Below are experts of layer 7 (counted from 0) of a mixture-of-experts language model. Rows are named router (the router's row for the expert), down (a neuron's output weights, with its number) and show model dimensions 0-191. Each number is 200 + 40 x the weight over its row's rms, rounded and kept within 0 to 999.
After each expert's rows: "comes before" lists some tokens at least twice as common just after its tokens as in all text. This comes from a sample of Wikipedia text that the model never trained on. Tokens count by the router's weight.

# expert 13
router,198,198,246,199,165,192,189,190,219,240,186,176,164,195,148,192,228,281,129,281,147,213,169,215,193,272,224,228,172,198,163,242,200,136,219,264,144,260,261,240,189,114,196,197,182,165,206,182,261,199,221,194,113,199,65,193,113,200,185,221,239,178,268,234,167,247,166,214,176,204,256,157,120,162,247,249,267,139,246,177,222,218,156,152,172,156,175,191,146,192,216,168,235,161,266,246,177,186,157,197,202,142,199,172,204,270,265,190,196,193,178,262,174,225,161,177,230,192,177,173,248,165,245,164,192,207,195,159,272,192,222,199,230,245,186,158,132,197,252,168,234,173,170,207,173,224,178,235,207,233,239,255,239,152,189,150,194,203,163,196,240,153,213,275,165,181,93,212,223,216,259,180,158,219,204,278,175,266,194,176,169,246,224,228,256,205,258,136,192,198,173,238
down0,155,139,185,255,283,212,226,192,222,189,150,282,189,176,169,210,186,255,283,127,178,132,241,206,230,203,201,202,141,149,191,229,115,252,258,141,243,198,179,204,255,228,207,123,196,235,160,203,208,157,255,204,212,174,186,168,193,198,225,170,176,98,78,264,210,202,220,255,199,254,236,153,182,266,111,198,142,260,209,167,253,179,274,176,259,227,224,225,210,221,273,183,191,206,230,198,197,206,182,146,190,226,174,218,156,231,173,218,224,170,198,209,179,220,210,255,187,219,139,171,203,123,179,204,173,167,216,188,223,222,175,218,134,195,223,177,238,175,193,287,224,253,295,195,182,161,178,218,187,114,170,221,234,273,281,194,203,204,264,210,197,172,193,223,198,253,193,190,156,161,218,222,197,199,184,212,190,196,119,233,211,178,209,138,231,229,187,183,181,130,102,219
down1,112,213,252,196,328,126,157,181,182,188,151,249,221,214,258,189,166,177,152,184,172,178,177,183,232,215,155,214,191,220,196,146,201,175,178,210,141,116,140,239,245,225,224,178,241,250,231,268,142,157,210,248,210,149,246,220,207,112,139,192,231,172,223,238,220,226,205,239,244,206,168,211,150,172,280,173,226,170,202,249,247,203,214,223,168,184,266,159,190,226,235,254,173,160,189,259,195,203,204,102,203,166,190,196,214,167,121,215,166,244,265,139,179,167,246,200,158,196,214,119,116,176,262,145,197,232,278,196,235,220,162,249,249,214,204,165,218,205,282,237,131,135,225,210,246,247,272,167,157,181,211,233,158,173,218,213,218,213,172,200,150,191,240,156,187,219,264,207,246,186,214,173,180,178,214,128,216,179,223,218,240,201,213,149,284,249,190,146,164,182,207,228
comes before: "s", "n", "'", "ni", "g", "ge"

# expert 16
router,198,248,214,207,118,233,173,160,258,210,195,109,209,169,218,224,215,185,244,227,156,137,140,199,228,238,282,238,156,203,202,268,237,176,258,175,217,218,259,232,196,80,192,147,225,174,210,212,238,186,283,180,201,295,115,140,152,179,164,213,224,163,195,188,202,287,175,223,215,260,180,166,235,223,225,221,252,147,253,187,241,203,166,179,202,183,188,220,194,174,205,188,201,151,231,112,233,212,140,189,242,214,174,164,173,226,139,158,181,164,193,299,231,277,192,210,185,192,190,199,184,163,223,245,187,207,231,140,285,163,156,200,230,265,225,169,265,186,252,182,240,185,166,249,158,215,199,283,155,212,255,208,192,127,172,113,144,185,229,195,173,158,189,218,199,184,230,152,209,221,158,169,259,199,193,266,137,230,220,217,213,238,146,176,223,225,180,138,141,170,175,180
down0,159,230,198,186,263,171,164,121,226,233,170,232,158,145,236,158,204,176,157,210,158,162,175,239,264,182,189,125,182,202,153,221,174,166,182,198,211,95,165,189,168,178,174,143,155,201,223,179,243,163,202,228,216,208,136,217,210,180,230,245,231,145,231,190,237,250,219,237,226,194,273,168,169,214,219,201,164,297,215,256,206,274,182,177,196,151,209,171,202,234,179,278,248,269,167,296,225,209,257,230,200,201,196,194,213,228,234,232,243,219,224,210,187,164,202,181,155,226,172,196,133,151,177,110,137,181,246,216,159,236,313,144,136,207,113,248,214,183,190,187,218,230,154,297,227,234,175,189,174,203,180,169,217,241,201,223,153,209,212,266,277,247,219,229,197,168,189,270,158,222,277,237,188,155,199,188,147,262,167,176,276,291,188,174,173,153,214,166,158,173,185,200
down1,215,233,161,210,163,148,185,222,166,220,244,210,294,175,171,189,199,215,234,241,210,246,209,250,208,213,203,193,159,168,232,187,174,222,218,259,266,112,191,188,237,185,189,204,168,119,148,174,156,180,214,128,251,164,204,237,200,241,175,279,190,209,195,172,201,198,153,280,234,246,316,179,167,209,240,148,217,281,280,158,235,207,182,263,120,176,199,190,207,107,157,244,246,200,247,194,164,156,179,211,207,185,214,240,179,172,155,230,212,208,146,138,168,201,210,163,198,222,176,198,154,226,147,180,245,185,204,250,159,155,272,217,162,172,142,261,152,155,178,195,197,250,179,215,151,151,99,201,193,212,221,234,220,186,253,229,176,261,253,202,256,258,238,231,175,60,252,205,176,112,237,249,156,204,241,204,145,180,168,195,236,198,170,172,198,224,166,227,196,206,231,230
comes before: "g", "ge", "ger", "k", "ly", "ed"

# expert 141
router,217,142,178,168,318,209,222,216,196,206,149,146,180,201,128,253,196,211,206,196,167,237,262,181,238,153,195,214,138,190,201,274,169,221,196,179,167,257,268,161,175,176,235,215,229,230,254,187,236,206,129,166,222,99,205,167,149,130,211,219,156,165,214,171,259,178,315,159,174,261,207,218,291,200,177,153,219,236,191,211,223,161,197,281,227,297,197,234,94,222,234,273,161,183,203,228,185,144,239,196,216,252,186,199,214,185,180,160,219,264,280,210,135,189,253,250,241,144,151,222,152,235,214,266,166,180,202,183,204,171,143,171,205,204,168,221,247,153,185,173,188,208,226,223,208,185,228,219,296,172,224,163,172,225,169,191,211,213,173,195,131,247,191,176,194,209,201,228,187,230,174,169,162,214,199,245,155,171,156,160,220,236,152,194,118,194,213,148,158,115,224,230
down0,192,175,192,224,212,208,227,143,169,264,199,234,228,181,185,233,266,238,199,268,143,228,169,211,270,182,146,193,234,169,206,175,285,218,200,244,208,174,179,200,242,150,202,235,169,227,175,331,206,187,219,239,129,256,205,263,174,176,201,285,270,174,180,191,264,176,155,166,178,224,251,193,230,237,165,229,202,160,236,172,204,223,203,241,118,230,199,151,160,176,162,198,187,228,235,195,201,258,183,213,226,165,238,241,107,190,260,208,200,167,167,218,161,129,231,209,245,205,220,162,221,171,281,198,195,141,146,173,177,185,151,107,200,140,215,240,196,151,237,161,153,170,282,214,215,266,209,113,118,159,152,170,260,175,275,189,197,164,228,176,175,218,192,312,180,189,189,233,215,225,189,191,183,238,143,239,208,140,196,205,201,160,144,136,187,162,222,200,254,148,240,224
down1,249,186,219,259,219,202,94,181,199,150,224,265,169,163,315,189,202,229,195,200,195,264,177,163,171,191,225,202,230,216,190,153,266,135,149,129,195,209,189,241,159,200,206,183,209,225,200,133,251,137,294,204,207,224,189,208,227,174,225,239,187,181,220,196,211,253,197,228,178,113,160,153,159,247,254,223,208,193,188,187,163,241,288,192,201,194,174,214,252,153,228,169,202,206,182,262,217,202,194,125,272,191,261,213,189,204,174,209,265,119,145,142,172,198,128,194,131,178,238,208,196,293,243,132,180,265,220,197,216,216,176,201,225,176,133,213,240,244,198,236,196,266,210,171,232,210,155,165,163,239,190,115,182,172,193,249,258,187,164,209,194,242,141,159,244,178,272,277,262,243,166,140,166,224,169,187,153,155,219,175,288,196,216,208,216,189,169,255,163,182,232,162
comes before: "s", " the", "c", "te", " a", "gen"

# expert 80
router,200,220,186,180,227,206,212,145,129,170,217,287,166,271,249,212,221,221,183,211,229,210,239,210,297,157,227,237,167,196,241,232,323,214,145,192,186,192,197,247,229,249,151,198,199,236,143,126,255,157,159,227,135,200,244,191,216,231,216,200,192,177,216,170,142,202,220,145,231,202,195,242,184,235,187,189,227,266,184,188,267,177,171,204,267,188,198,183,182,219,143,230,127,134,182,163,189,234,208,196,238,179,207,180,266,140,156,257,246,171,180,262,166,235,161,175,173,202,195,199,144,226,244,211,255,252,200,206,222,154,264,219,153,169,223,142,212,186,138,193,145,157,199,159,171,118,253,143,172,193,227,136,191,248,227,152,227,187,149,297,205,261,255,185,295,225,136,213,260,163,215,195,202,163,206,231,243,181,230,253,222,218,232,234,189,199,116,264,236,150,220,126
down0,209,260,203,177,192,150,290,191,217,223,192,165,215,137,187,153,176,189,176,195,243,245,151,192,160,196,279,207,289,240,190,223,175,187,183,217,258,225,154,228,173,218,192,123,175,161,305,221,153,210,193,151,286,183,164,157,160,189,122,97,254,217,206,233,220,230,152,175,165,164,242,212,228,191,248,205,197,182,193,166,204,219,183,226,204,208,218,251,151,277,188,190,183,219,256,233,156,161,231,132,264,255,161,302,181,178,197,179,208,243,165,172,224,137,170,159,183,249,195,180,187,177,162,178,236,272,163,242,213,216,226,214,250,205,159,210,176,196,211,181,215,164,192,139,204,292,203,280,229,231,118,220,204,113,264,190,242,158,209,170,135,137,204,160,248,147,257,140,191,191,205,238,183,193,220,119,217,186,189,161,173,197,198,211,248,258,201,126,224,210,171,274
down1,175,275,184,206,210,179,186,247,184,255,172,192,214,194,266,223,148,254,145,145,236,187,205,174,179,113,323,209,193,217,201,144,195,221,262,235,259,233,269,254,199,201,222,143,200,261,212,142,205,229,184,173,237,229,227,197,203,212,215,218,188,196,182,243,203,221,228,257,149,117,181,142,212,214,193,150,198,129,167,215,176,189,251,216,205,219,222,194,222,170,287,251,196,196,149,199,188,221,187,205,231,170,218,152,189,176,250,189,177,235,142,207,189,173,234,248,214,173,292,200,231,186,175,240,176,166,175,191,156,208,160,253,249,137,238,135,194,254,162,161,116,212,192,247,204,245,174,214,231,170,105,153,175,168,147,193,198,266,188,208,181,178,167,154,118,253,185,321,208,252,149,223,221,164,156,259,117,252,231,252,216,221,225,177,207,228,245,156,275,170,166,133
comes before: " 1", " 2", " 3", " 4", " 5", " 7"

# expert 89
router,228,137,215,251,214,266,176,171,203,203,176,181,278,167,168,217,161,144,185,263,176,168,156,169,206,237,102,190,229,205,278,224,242,214,163,188,166,242,242,152,224,210,195,165,174,175,243,222,187,170,203,198,191,126,180,185,252,307,167,117,270,181,214,239,186,280,146,220,240,135,146,246,209,224,190,155,200,145,138,190,235,250,118,242,157,161,211,262,219,219,169,245,200,221,242,249,157,129,304,207,158,216,233,237,137,184,246,192,167,202,148,226,206,176,181,200,232,273,200,183,223,100,222,177,190,182,190,190,228,203,187,225,258,187,173,222,181,199,202,276,230,166,152,205,158,191,163,184,216,250,240,211,240,120,216,164,273,227,238,164,141,243,242,197,154,135,252,198,219,134,179,180,177,163,216,240,227,212,225,197,231,201,173,224,147,224,215,174,275,197,155,135
down0,129,183,163,204,191,193,137,246,218,214,236,203,169,173,189,187,200,265,214,176,213,188,253,154,263,203,163,162,181,199,198,185,259,150,127,125,156,223,191,227,189,142,164,239,168,222,196,152,144,257,188,194,217,180,154,196,161,116,244,228,197,179,220,221,214,168,196,230,213,270,108,219,233,183,215,227,146,190,263,224,203,242,225,181,150,233,195,269,203,190,203,164,213,206,176,211,210,189,225,176,236,243,151,191,289,285,230,149,212,155,195,181,274,249,179,224,215,230,170,197,275,274,180,119,181,236,162,210,254,193,148,180,204,71,210,183,258,203,233,199,142,244,160,207,261,148,181,264,219,186,190,210,186,244,134,195,191,237,222,211,219,211,185,212,244,201,162,180,235,342,182,163,184,177,175,181,215,161,208,269,188,168,196,118,161,216,279,142,150,223,187,286
down1,320,191,254,155,280,150,237,170,176,209,230,239,188,204,276,206,243,189,166,234,162,237,113,143,177,231,146,192,232,226,234,134,243,157,203,256,220,195,196,257,178,212,204,228,208,246,257,124,203,186,198,241,157,147,214,221,124,196,147,244,241,165,239,211,200,175,209,180,149,164,249,237,102,212,265,269,252,260,248,187,198,198,245,224,179,199,228,161,161,194,230,185,190,152,232,250,153,180,183,243,219,107,285,215,155,163,202,146,127,151,170,246,213,212,206,226,247,199,154,212,172,230,217,189,227,157,217,172,179,213,235,229,164,247,201,225,187,183,272,200,135,228,123,184,155,264,245,237,185,243,188,139,227,155,201,187,211,221,177,231,245,197,179,261,258,168,192,187,217,221,218,193,173,259,187,213,129,202,166,245,264,124,153,211,215,153,219,210,156,220,123,221
comes before: "en", "er", "ing", "ed", "ence", "ers"

# expert 190
router,217,141,136,207,221,273,183,204,152,209,177,159,239,143,167,209,139,149,175,228,263,178,206,266,174,192,203,218,164,193,178,160,219,232,159,135,224,121,169,258,184,205,235,197,244,167,216,266,254,166,181,185,264,219,136,166,172,173,211,190,195,235,201,178,256,273,236,184,250,165,177,185,163,191,230,200,171,202,200,224,185,229,262,231,228,148,220,233,284,205,143,161,344,245,171,148,272,217,260,183,247,261,128,163,193,222,133,223,193,198,215,149,207,242,297,192,169,217,180,160,124,226,209,246,227,187,238,208,219,242,183,201,208,188,179,235,255,160,250,188,208,207,196,181,117,59,138,148,199,255,156,158,186,174,238,177,172,235,208,227,184,161,178,159,247,149,155,239,184,226,209,247,193,173,207,191,169,185,244,197,228,198,224,215,191,227,269,278,225,180,232,220
down0,169,165,217,162,134,175,175,187,196,235,291,193,239,206,197,218,212,223,288,194,166,180,200,187,188,262,171,283,217,230,198,181,136,168,206,214,208,247,220,187,204,226,206,274,182,222,187,141,235,210,159,217,134,222,244,213,191,162,199,237,195,226,200,181,161,234,217,223,171,211,237,155,230,140,171,236,165,189,195,83,189,205,137,184,185,241,232,221,176,197,210,206,203,168,165,230,148,185,117,203,261,220,199,179,222,209,245,235,179,209,196,222,206,185,180,218,133,177,225,252,290,173,190,81,218,152,128,197,164,207,211,253,138,163,206,217,227,233,162,193,131,153,238,174,179,239,253,241,209,183,286,256,180,201,168,255,178,116,210,161,268,174,149,222,250,230,229,159,194,279,184,244,134,267,224,192,251,224,163,115,211,157,192,111,211,183,273,125,113,168,245,207
down1,217,210,224,179,186,180,148,255,237,114,159,229,123,224,237,249,234,210,195,208,166,231,235,193,228,222,210,206,118,249,278,213,279,250,219,204,200,239,173,163,265,177,103,182,216,222,261,201,172,257,143,203,220,142,193,233,180,104,206,188,226,165,223,226,164,156,174,194,185,153,238,249,229,269,266,165,266,161,135,158,215,229,192,209,161,248,145,165,173,197,249,235,165,210,188,207,179,177,237,165,156,195,189,175,159,257,174,248,234,249,157,237,266,135,154,216,171,202,258,281,265,186,188,186,142,149,245,138,170,221,102,183,202,189,273,144,124,208,110,168,236,221,217,258,191,210,182,249,157,184,138,256,275,234,157,232,194,225,218,220,173,245,218,189,172,192,181,133,181,175,232,215,224,176,199,166,255,199,220,168,207,246,168,192,190,201,120,194,198,182,199,171
comes before: " the", " to", " that", " a", " him", " his"

# expert 134
router,197,277,138,164,181,199,213,212,247,165,173,217,230,236,159,190,211,109,181,214,243,158,277,154,202,199,242,270,139,199,198,164,232,153,144,204,119,196,273,196,155,181,249,252,247,182,182,153,224,105,192,266,236,278,154,303,232,201,196,170,152,207,230,229,139,229,249,201,176,197,190,207,208,312,173,154,174,183,164,249,202,149,186,184,245,178,220,154,164,247,195,235,226,229,203,235,194,174,221,209,254,216,155,257,185,219,195,212,231,190,259,190,243,180,191,231,154,168,215,178,206,253,201,226,264,234,240,207,182,238,220,266,164,146,170,167,238,188,161,208,217,195,163,171,243,188,177,149,183,289,178,162,215,214,140,150,168,154,166,204,190,182,219,109,277,166,205,223,242,199,277,223,104,211,175,242,167,131,182,150,201,140,188,169,208,156,269,183,227,186,265,168
down5,186,208,235,172,239,162,166,179,188,183,249,204,200,264,182,202,225,236,220,220,187,186,233,179,123,227,172,242,234,222,196,184,179,295,255,222,201,211,236,131,195,165,214,189,264,208,223,239,201,229,191,62,219,189,138,308,154,206,166,178,166,213,175,239,186,235,188,239,175,274,208,161,157,195,215,193,163,153,142,193,258,210,279,71,197,221,176,165,255,155,205,222,215,144,165,181,205,179,180,216,179,213,230,209,120,262,233,227,216,190,189,224,234,149,188,158,204,246,212,146,201,201,216,179,224,238,226,238,267,196,205,170,232,244,152,235,130,82,184,223,100,169,219,189,176,248,232,176,203,241,247,262,186,191,217,238,147,159,164,232,180,175,227,167,191,256,237,143,248,146,188,160,204,233,219,204,136,257,158,272,184,201,184,182,233,84,202,254,197,179,214,209
down6,193,204,299,289,173,199,227,192,137,179,210,192,161,156,158,203,209,208,199,186,119,225,320,176,243,204,175,185,188,250,224,111,330,173,165,186,213,213,246,203,234,259,172,212,187,233,167,266,181,199,255,211,139,206,200,153,165,272,196,212,179,135,208,238,229,190,262,226,188,199,227,243,201,166,223,242,214,234,152,190,199,126,217,223,193,176,276,173,185,169,278,129,165,225,186,169,247,281,186,209,256,227,237,169,222,196,204,151,161,253,206,295,185,179,233,186,162,186,160,246,199,153,190,248,142,162,170,213,221,160,221,265,194,236,201,213,220,174,170,233,206,194,208,177,223,171,211,179,150,183,189,175,193,210,120,175,212,110,154,260,167,158,234,231,139,246,190,256,134,190,156,267,173,194,244,163,186,142,276,154,157,257,229,177,194,228,185,154,161,200,167,165
comes before: " ", " the", " election", " re", " se", " death"

# expert 161
router,156,253,227,212,218,243,168,210,197,205,182,190,225,198,208,219,137,240,193,169,238,200,183,249,169,175,221,198,194,196,173,202,203,193,175,179,221,171,178,253,213,139,261,120,155,127,193,244,271,184,219,204,185,195,99,247,159,225,200,162,215,195,196,237,248,222,207,262,182,155,137,243,148,237,251,199,116,261,196,189,192,292,263,230,251,178,168,214,280,218,147,158,261,254,219,158,230,213,271,158,209,230,167,138,144,162,151,192,203,196,202,140,103,210,268,116,149,246,184,165,151,258,224,192,199,186,172,162,250,234,181,150,224,189,249,197,263,169,237,211,193,149,249,264,229,150,175,141,220,267,167,162,247,128,186,121,186,202,202,209,189,196,236,163,234,147,208,229,291,206,242,261,222,201,195,222,173,166,184,229,231,250,189,153,181,203,216,252,223,143,196,115
down0,146,220,124,206,263,199,208,227,242,212,245,118,166,285,224,173,161,211,197,181,149,148,168,228,180,156,252,165,243,228,222,161,204,167,130,105,171,176,235,165,223,217,223,252,196,296,208,236,148,231,200,126,170,179,170,177,192,232,262,198,168,216,213,299,194,243,253,220,175,175,120,212,209,176,177,258,144,235,203,281,188,251,242,253,264,158,206,169,238,209,225,180,175,228,184,333,222,204,185,188,183,166,201,190,168,209,220,181,258,147,228,205,168,247,280,200,160,260,218,129,138,181,234,214,253,226,257,170,239,200,167,207,149,261,149,175,197,218,245,199,159,211,138,204,276,222,188,200,169,201,220,247,164,166,191,169,175,131,179,195,134,179,186,220,203,243,292,206,230,178,191,172,179,188,160,159,209,189,174,149,176,200,206,178,257,267,151,225,199,271,181,204
down1,269,155,170,196,254,216,193,250,218,238,179,207,117,246,174,211,269,210,206,249,247,213,201,180,155,168,230,143,191,194,213,142,156,227,228,192,166,267,247,236,225,188,212,100,245,239,217,152,202,241,217,177,157,241,185,161,264,229,227,250,192,252,222,192,144,200,128,184,269,168,302,146,134,185,195,224,131,177,168,175,140,204,150,223,177,211,156,147,187,174,259,220,225,272,203,187,276,267,205,257,227,251,191,199,189,242,207,160,207,148,260,156,252,225,185,211,269,186,192,172,218,146,186,199,220,129,211,154,180,270,182,268,205,218,202,247,206,128,269,180,203,276,222,155,181,204,211,228,181,202,180,180,265,271,203,242,153,237,114,117,222,268,188,194,245,183,230,240,145,217,195,190,187,131,189,150,166,223,175,169,251,168,206,200,201,203,214,128,164,244,186,205
comes before: " the", " to", " in", " a", " on", " with"

# expert 119
router,227,129,132,131,279,236,229,167,210,161,201,223,155,211,140,195,217,227,216,190,232,167,235,203,211,228,203,227,198,201,220,217,180,208,178,195,227,211,266,163,237,174,166,204,226,215,186,169,223,144,247,300,183,232,164,228,168,211,209,207,138,218,251,162,192,194,283,159,263,160,187,141,227,224,172,152,235,155,237,144,179,144,207,177,260,234,196,185,161,181,204,225,130,191,176,234,231,247,241,252,151,218,131,203,258,271,160,250,194,237,240,277,272,153,224,208,247,296,184,285,239,262,206,190,185,187,202,246,217,204,221,241,166,200,118,195,200,225,192,171,200,192,215,173,177,147,213,254,234,131,208,217,167,135,164,194,124,176,191,242,187,165,211,179,202,206,182,137,196,250,136,199,217,235,170,149,163,237,244,179,152,150,216,99,247,285,314,171,177,139,200,210
down1,240,222,177,236,174,249,169,213,195,151,198,210,151,172,148,184,177,212,207,220,117,204,173,203,235,170,289,184,195,208,242,134,113,237,195,148,266,282,238,211,230,271,194,128,148,273,164,211,237,202,227,146,199,203,254,210,185,201,191,242,156,155,212,168,160,133,208,261,231,217,178,202,186,157,197,241,272,190,222,202,254,267,194,237,212,179,234,181,163,261,209,152,199,202,129,194,209,231,173,224,221,216,131,147,171,227,167,210,219,153,120,156,164,157,280,195,248,220,196,193,164,111,198,176,209,232,229,217,185,208,178,316,194,207,209,216,199,207,198,180,184,259,209,251,301,175,125,160,173,311,267,161,186,193,262,211,169,254,190,220,238,146,161,200,194,225,209,237,220,166,197,133,137,157,160,184,163,222,284,185,262,202,156,201,193,271,158,190,195,208,185,224
down2,202,194,177,245,172,224,167,251,289,175,268,157,141,190,192,202,121,204,173,207,227,251,165,194,216,163,192,229,237,229,189,194,184,239,154,206,104,201,246,229,248,229,214,169,228,210,138,229,159,145,220,211,198,192,202,209,237,213,290,193,192,246,249,271,272,146,238,212,208,185,224,194,186,147,193,246,239,166,181,172,195,187,193,208,178,253,265,218,203,201,169,224,177,207,162,224,225,244,77,112,202,129,206,219,188,139,172,249,155,231,233,232,159,193,182,193,157,210,170,191,156,133,176,237,272,258,191,90,108,175,222,198,234,164,167,165,301,188,121,239,218,262,203,231,137,233,171,203,202,148,196,213,186,197,229,211,152,234,261,124,219,196,199,145,166,194,249,167,230,235,245,158,164,203,224,173,185,229,231,176,202,240,170,238,297,190,218,230,214,168,150,281
comes before: " ", "ttle", "c", "cur", "par", "e"

# expert 158
router,161,176,166,219,202,130,183,208,238,231,187,223,213,202,237,202,250,266,216,211,160,144,228,250,222,197,254,186,146,199,187,191,124,211,196,143,173,304,193,163,139,193,222,154,227,143,208,180,228,227,170,235,208,255,215,173,197,150,165,160,242,179,221,252,199,225,196,151,175,145,295,242,208,210,223,187,215,161,260,201,154,150,200,161,214,141,219,206,170,261,276,200,133,242,181,245,211,148,234,165,257,204,183,154,203,213,221,233,282,231,198,85,175,180,227,178,284,157,175,234,138,214,217,199,203,212,168,193,242,204,118,208,212,229,274,166,225,179,260,135,190,300,256,216,181,178,216,228,208,225,237,192,174,123,188,263,217,193,240,159,240,218,230,187,198,177,124,122,281,178,219,217,232,189,138,217,142,236,174,241,147,223,135,165,200,203,94,217,209,188,172,161
down1,212,183,180,204,148,229,233,204,182,119,225,187,144,281,174,170,126,180,201,194,269,277,202,211,192,249,236,116,177,145,264,248,186,194,191,185,181,218,144,122,224,230,231,200,173,142,177,233,168,276,198,207,194,156,169,213,232,184,202,270,212,176,210,221,173,173,201,151,225,195,165,157,164,193,179,207,107,198,204,207,240,210,284,168,250,213,200,187,158,82,201,245,191,196,256,289,172,191,183,270,256,270,195,150,233,290,176,210,244,155,138,159,158,218,192,219,192,242,155,177,191,192,142,161,206,231,333,193,198,170,180,215,171,236,155,222,186,223,227,197,122,288,195,189,189,186,251,245,190,198,195,198,226,220,184,214,171,185,221,229,228,142,273,191,231,216,248,212,203,251,188,188,197,229,167,130,221,144,275,206,159,171,245,163,181,213,228,222,204,175,95,165
down2,151,191,151,221,226,141,172,216,242,216,220,225,199,186,151,196,240,297,157,206,260,192,161,245,255,193,156,222,158,193,191,236,198,161,208,212,155,199,250,231,140,226,165,210,202,197,186,238,201,150,180,172,140,233,170,258,167,283,229,222,217,306,193,275,206,193,209,245,270,134,175,214,199,189,209,238,244,126,129,179,169,179,119,213,132,222,228,265,185,158,188,191,226,170,158,193,138,206,203,152,194,213,237,160,260,181,183,256,199,135,236,243,231,212,228,186,157,259,226,160,215,196,228,252,259,192,132,177,120,165,72,142,216,180,225,215,244,193,213,239,229,121,257,250,200,159,207,176,274,240,185,245,195,166,137,187,232,187,219,222,152,216,184,208,194,285,153,269,211,128,187,195,219,145,264,199,179,163,189,258,139,229,185,170,173,225,200,244,172,241,199,215
comes before: "gh", "ca", "pe", " of", ",", "th"

# expert 123
router,240,232,180,132,173,167,188,185,176,148,269,214,172,236,180,145,210,190,231,229,232,149,239,228,248,263,232,192,189,197,205,122,215,206,125,92,154,215,208,153,195,199,171,205,186,216,167,249,198,149,252,180,124,240,168,198,191,228,218,238,117,215,213,217,205,203,231,222,264,218,245,134,196,342,183,203,195,259,178,231,205,253,188,211,211,183,160,218,173,204,177,165,164,210,162,223,192,151,181,278,239,216,171,252,238,182,179,120,186,182,302,183,253,159,195,254,162,205,223,201,228,269,253,198,198,250,196,176,178,217,163,176,207,160,180,257,280,201,129,196,229,240,74,192,237,167,271,209,129,247,175,214,231,207,167,191,218,134,192,226,123,197,217,220,271,194,198,215,270,183,226,224,177,180,156,245,239,185,163,167,149,178,161,171,258,255,234,172,223,167,245,180
down1,153,249,255,167,96,209,147,170,186,243,228,169,171,228,256,241,164,161,206,206,176,190,177,223,247,249,226,207,239,162,225,129,189,140,213,213,256,233,234,197,200,229,191,212,230,265,180,214,191,192,158,141,226,320,208,260,224,172,152,188,198,233,134,239,224,191,151,147,148,183,216,214,143,176,246,232,222,209,217,198,207,157,177,196,226,193,290,235,139,249,165,204,195,163,193,229,132,258,238,284,235,186,114,127,217,182,196,207,168,169,183,168,169,176,188,219,213,267,180,192,226,170,212,155,161,207,139,148,248,193,175,142,241,215,177,119,164,283,244,164,185,209,213,205,274,245,176,197,176,164,234,225,122,162,203,175,158,145,178,206,260,179,168,185,200,204,171,179,271,236,242,281,121,189,207,156,213,151,147,182,266,229,173,227,223,298,219,239,182,226,242,159
down2,211,182,210,205,167,266,127,251,202,228,222,175,225,252,244,200,102,153,207,187,132,187,169,278,204,247,235,190,240,184,220,216,193,241,197,195,215,228,160,187,245,140,223,195,148,212,134,260,201,194,200,178,253,210,280,177,209,187,216,230,238,187,91,145,159,249,158,211,204,119,231,235,218,135,193,195,253,247,141,185,115,195,193,185,127,129,233,209,220,186,201,168,185,216,262,154,166,228,219,235,249,183,211,212,216,218,196,233,217,259,186,211,224,186,252,214,182,241,261,279,207,244,207,155,74,240,182,181,164,227,185,233,202,205,232,130,180,192,219,192,208,197,162,174,170,240,135,208,150,177,270,147,233,179,185,232,216,188,275,100,280,258,149,260,154,174,202,163,139,196,153,232,184,140,186,219,277,139,201,190,200,230,197,260,209,216,205,207,142,159,232,220
comes before: " ", " children", " father", "%", " family", " people"

# expert 94
router,192,197,207,191,172,221,243,140,219,235,173,233,252,204,141,227,185,108,169,245,233,167,150,182,225,235,220,214,214,203,252,196,252,184,216,189,203,187,169,203,212,237,206,159,199,168,211,251,246,180,233,218,188,182,220,254,133,140,115,240,247,223,175,254,175,272,68,226,231,229,210,236,191,255,215,279,205,158,144,198,216,198,140,209,144,173,188,170,191,208,118,165,250,226,238,174,258,166,232,153,212,259,249,168,136,198,187,153,189,256,198,137,213,214,193,198,235,181,213,220,196,215,234,195,168,203,189,167,222,290,173,210,300,241,225,247,189,194,220,245,244,188,201,219,191,213,267,205,138,275,202,303,188,135,181,170,217,197,79,195,184,245,178,170,107,103,165,185,183,191,195,163,189,184,148,187,182,190,166,200,171,260,145,168,163,274,238,164,234,147,218,213
down1,217,153,93,217,177,230,271,248,175,145,128,234,187,210,193,147,189,217,168,138,202,215,258,97,223,233,241,186,214,216,247,165,200,180,143,131,237,226,166,114,249,167,230,217,235,181,205,240,202,206,171,173,225,225,216,171,188,146,151,152,225,217,320,179,157,185,219,222,185,181,227,151,123,213,154,152,147,180,215,162,188,269,264,222,288,198,163,181,153,140,273,174,174,243,170,251,245,237,227,216,188,174,185,142,205,211,248,181,189,192,238,185,157,176,218,217,167,179,185,186,184,99,149,180,223,250,226,210,196,213,205,191,248,212,230,246,185,267,192,149,150,249,213,173,195,226,221,204,307,175,213,249,214,257,258,180,174,190,238,161,223,194,161,217,152,209,212,286,247,306,166,214,231,192,199,185,160,213,252,126,177,214,255,224,181,207,182,229,176,250,240,231
down2,273,201,188,191,205,287,242,185,183,200,188,166,209,257,223,156,165,226,194,225,179,135,180,199,225,187,235,152,239,201,227,218,162,153,196,149,180,166,234,302,195,283,172,223,110,181,256,290,197,223,175,216,150,134,137,278,115,189,277,130,235,253,142,151,211,172,197,171,182,192,202,211,214,190,231,214,152,233,165,260,198,117,278,118,247,151,225,162,268,160,158,208,217,253,265,210,194,212,200,197,221,179,200,221,191,247,243,209,182,241,176,239,210,198,160,226,265,243,202,214,194,233,189,189,229,232,182,117,250,184,230,237,171,212,180,148,150,197,160,232,142,200,133,157,135,192,193,175,194,192,204,188,161,199,242,239,179,213,230,161,240,221,160,146,255,239,230,203,202,238,253,153,208,166,147,148,208,218,145,196,186,264,262,210,227,157,117,242,161,137,150,236
comes before: " of", "ing", "s", ",", ".", "ed"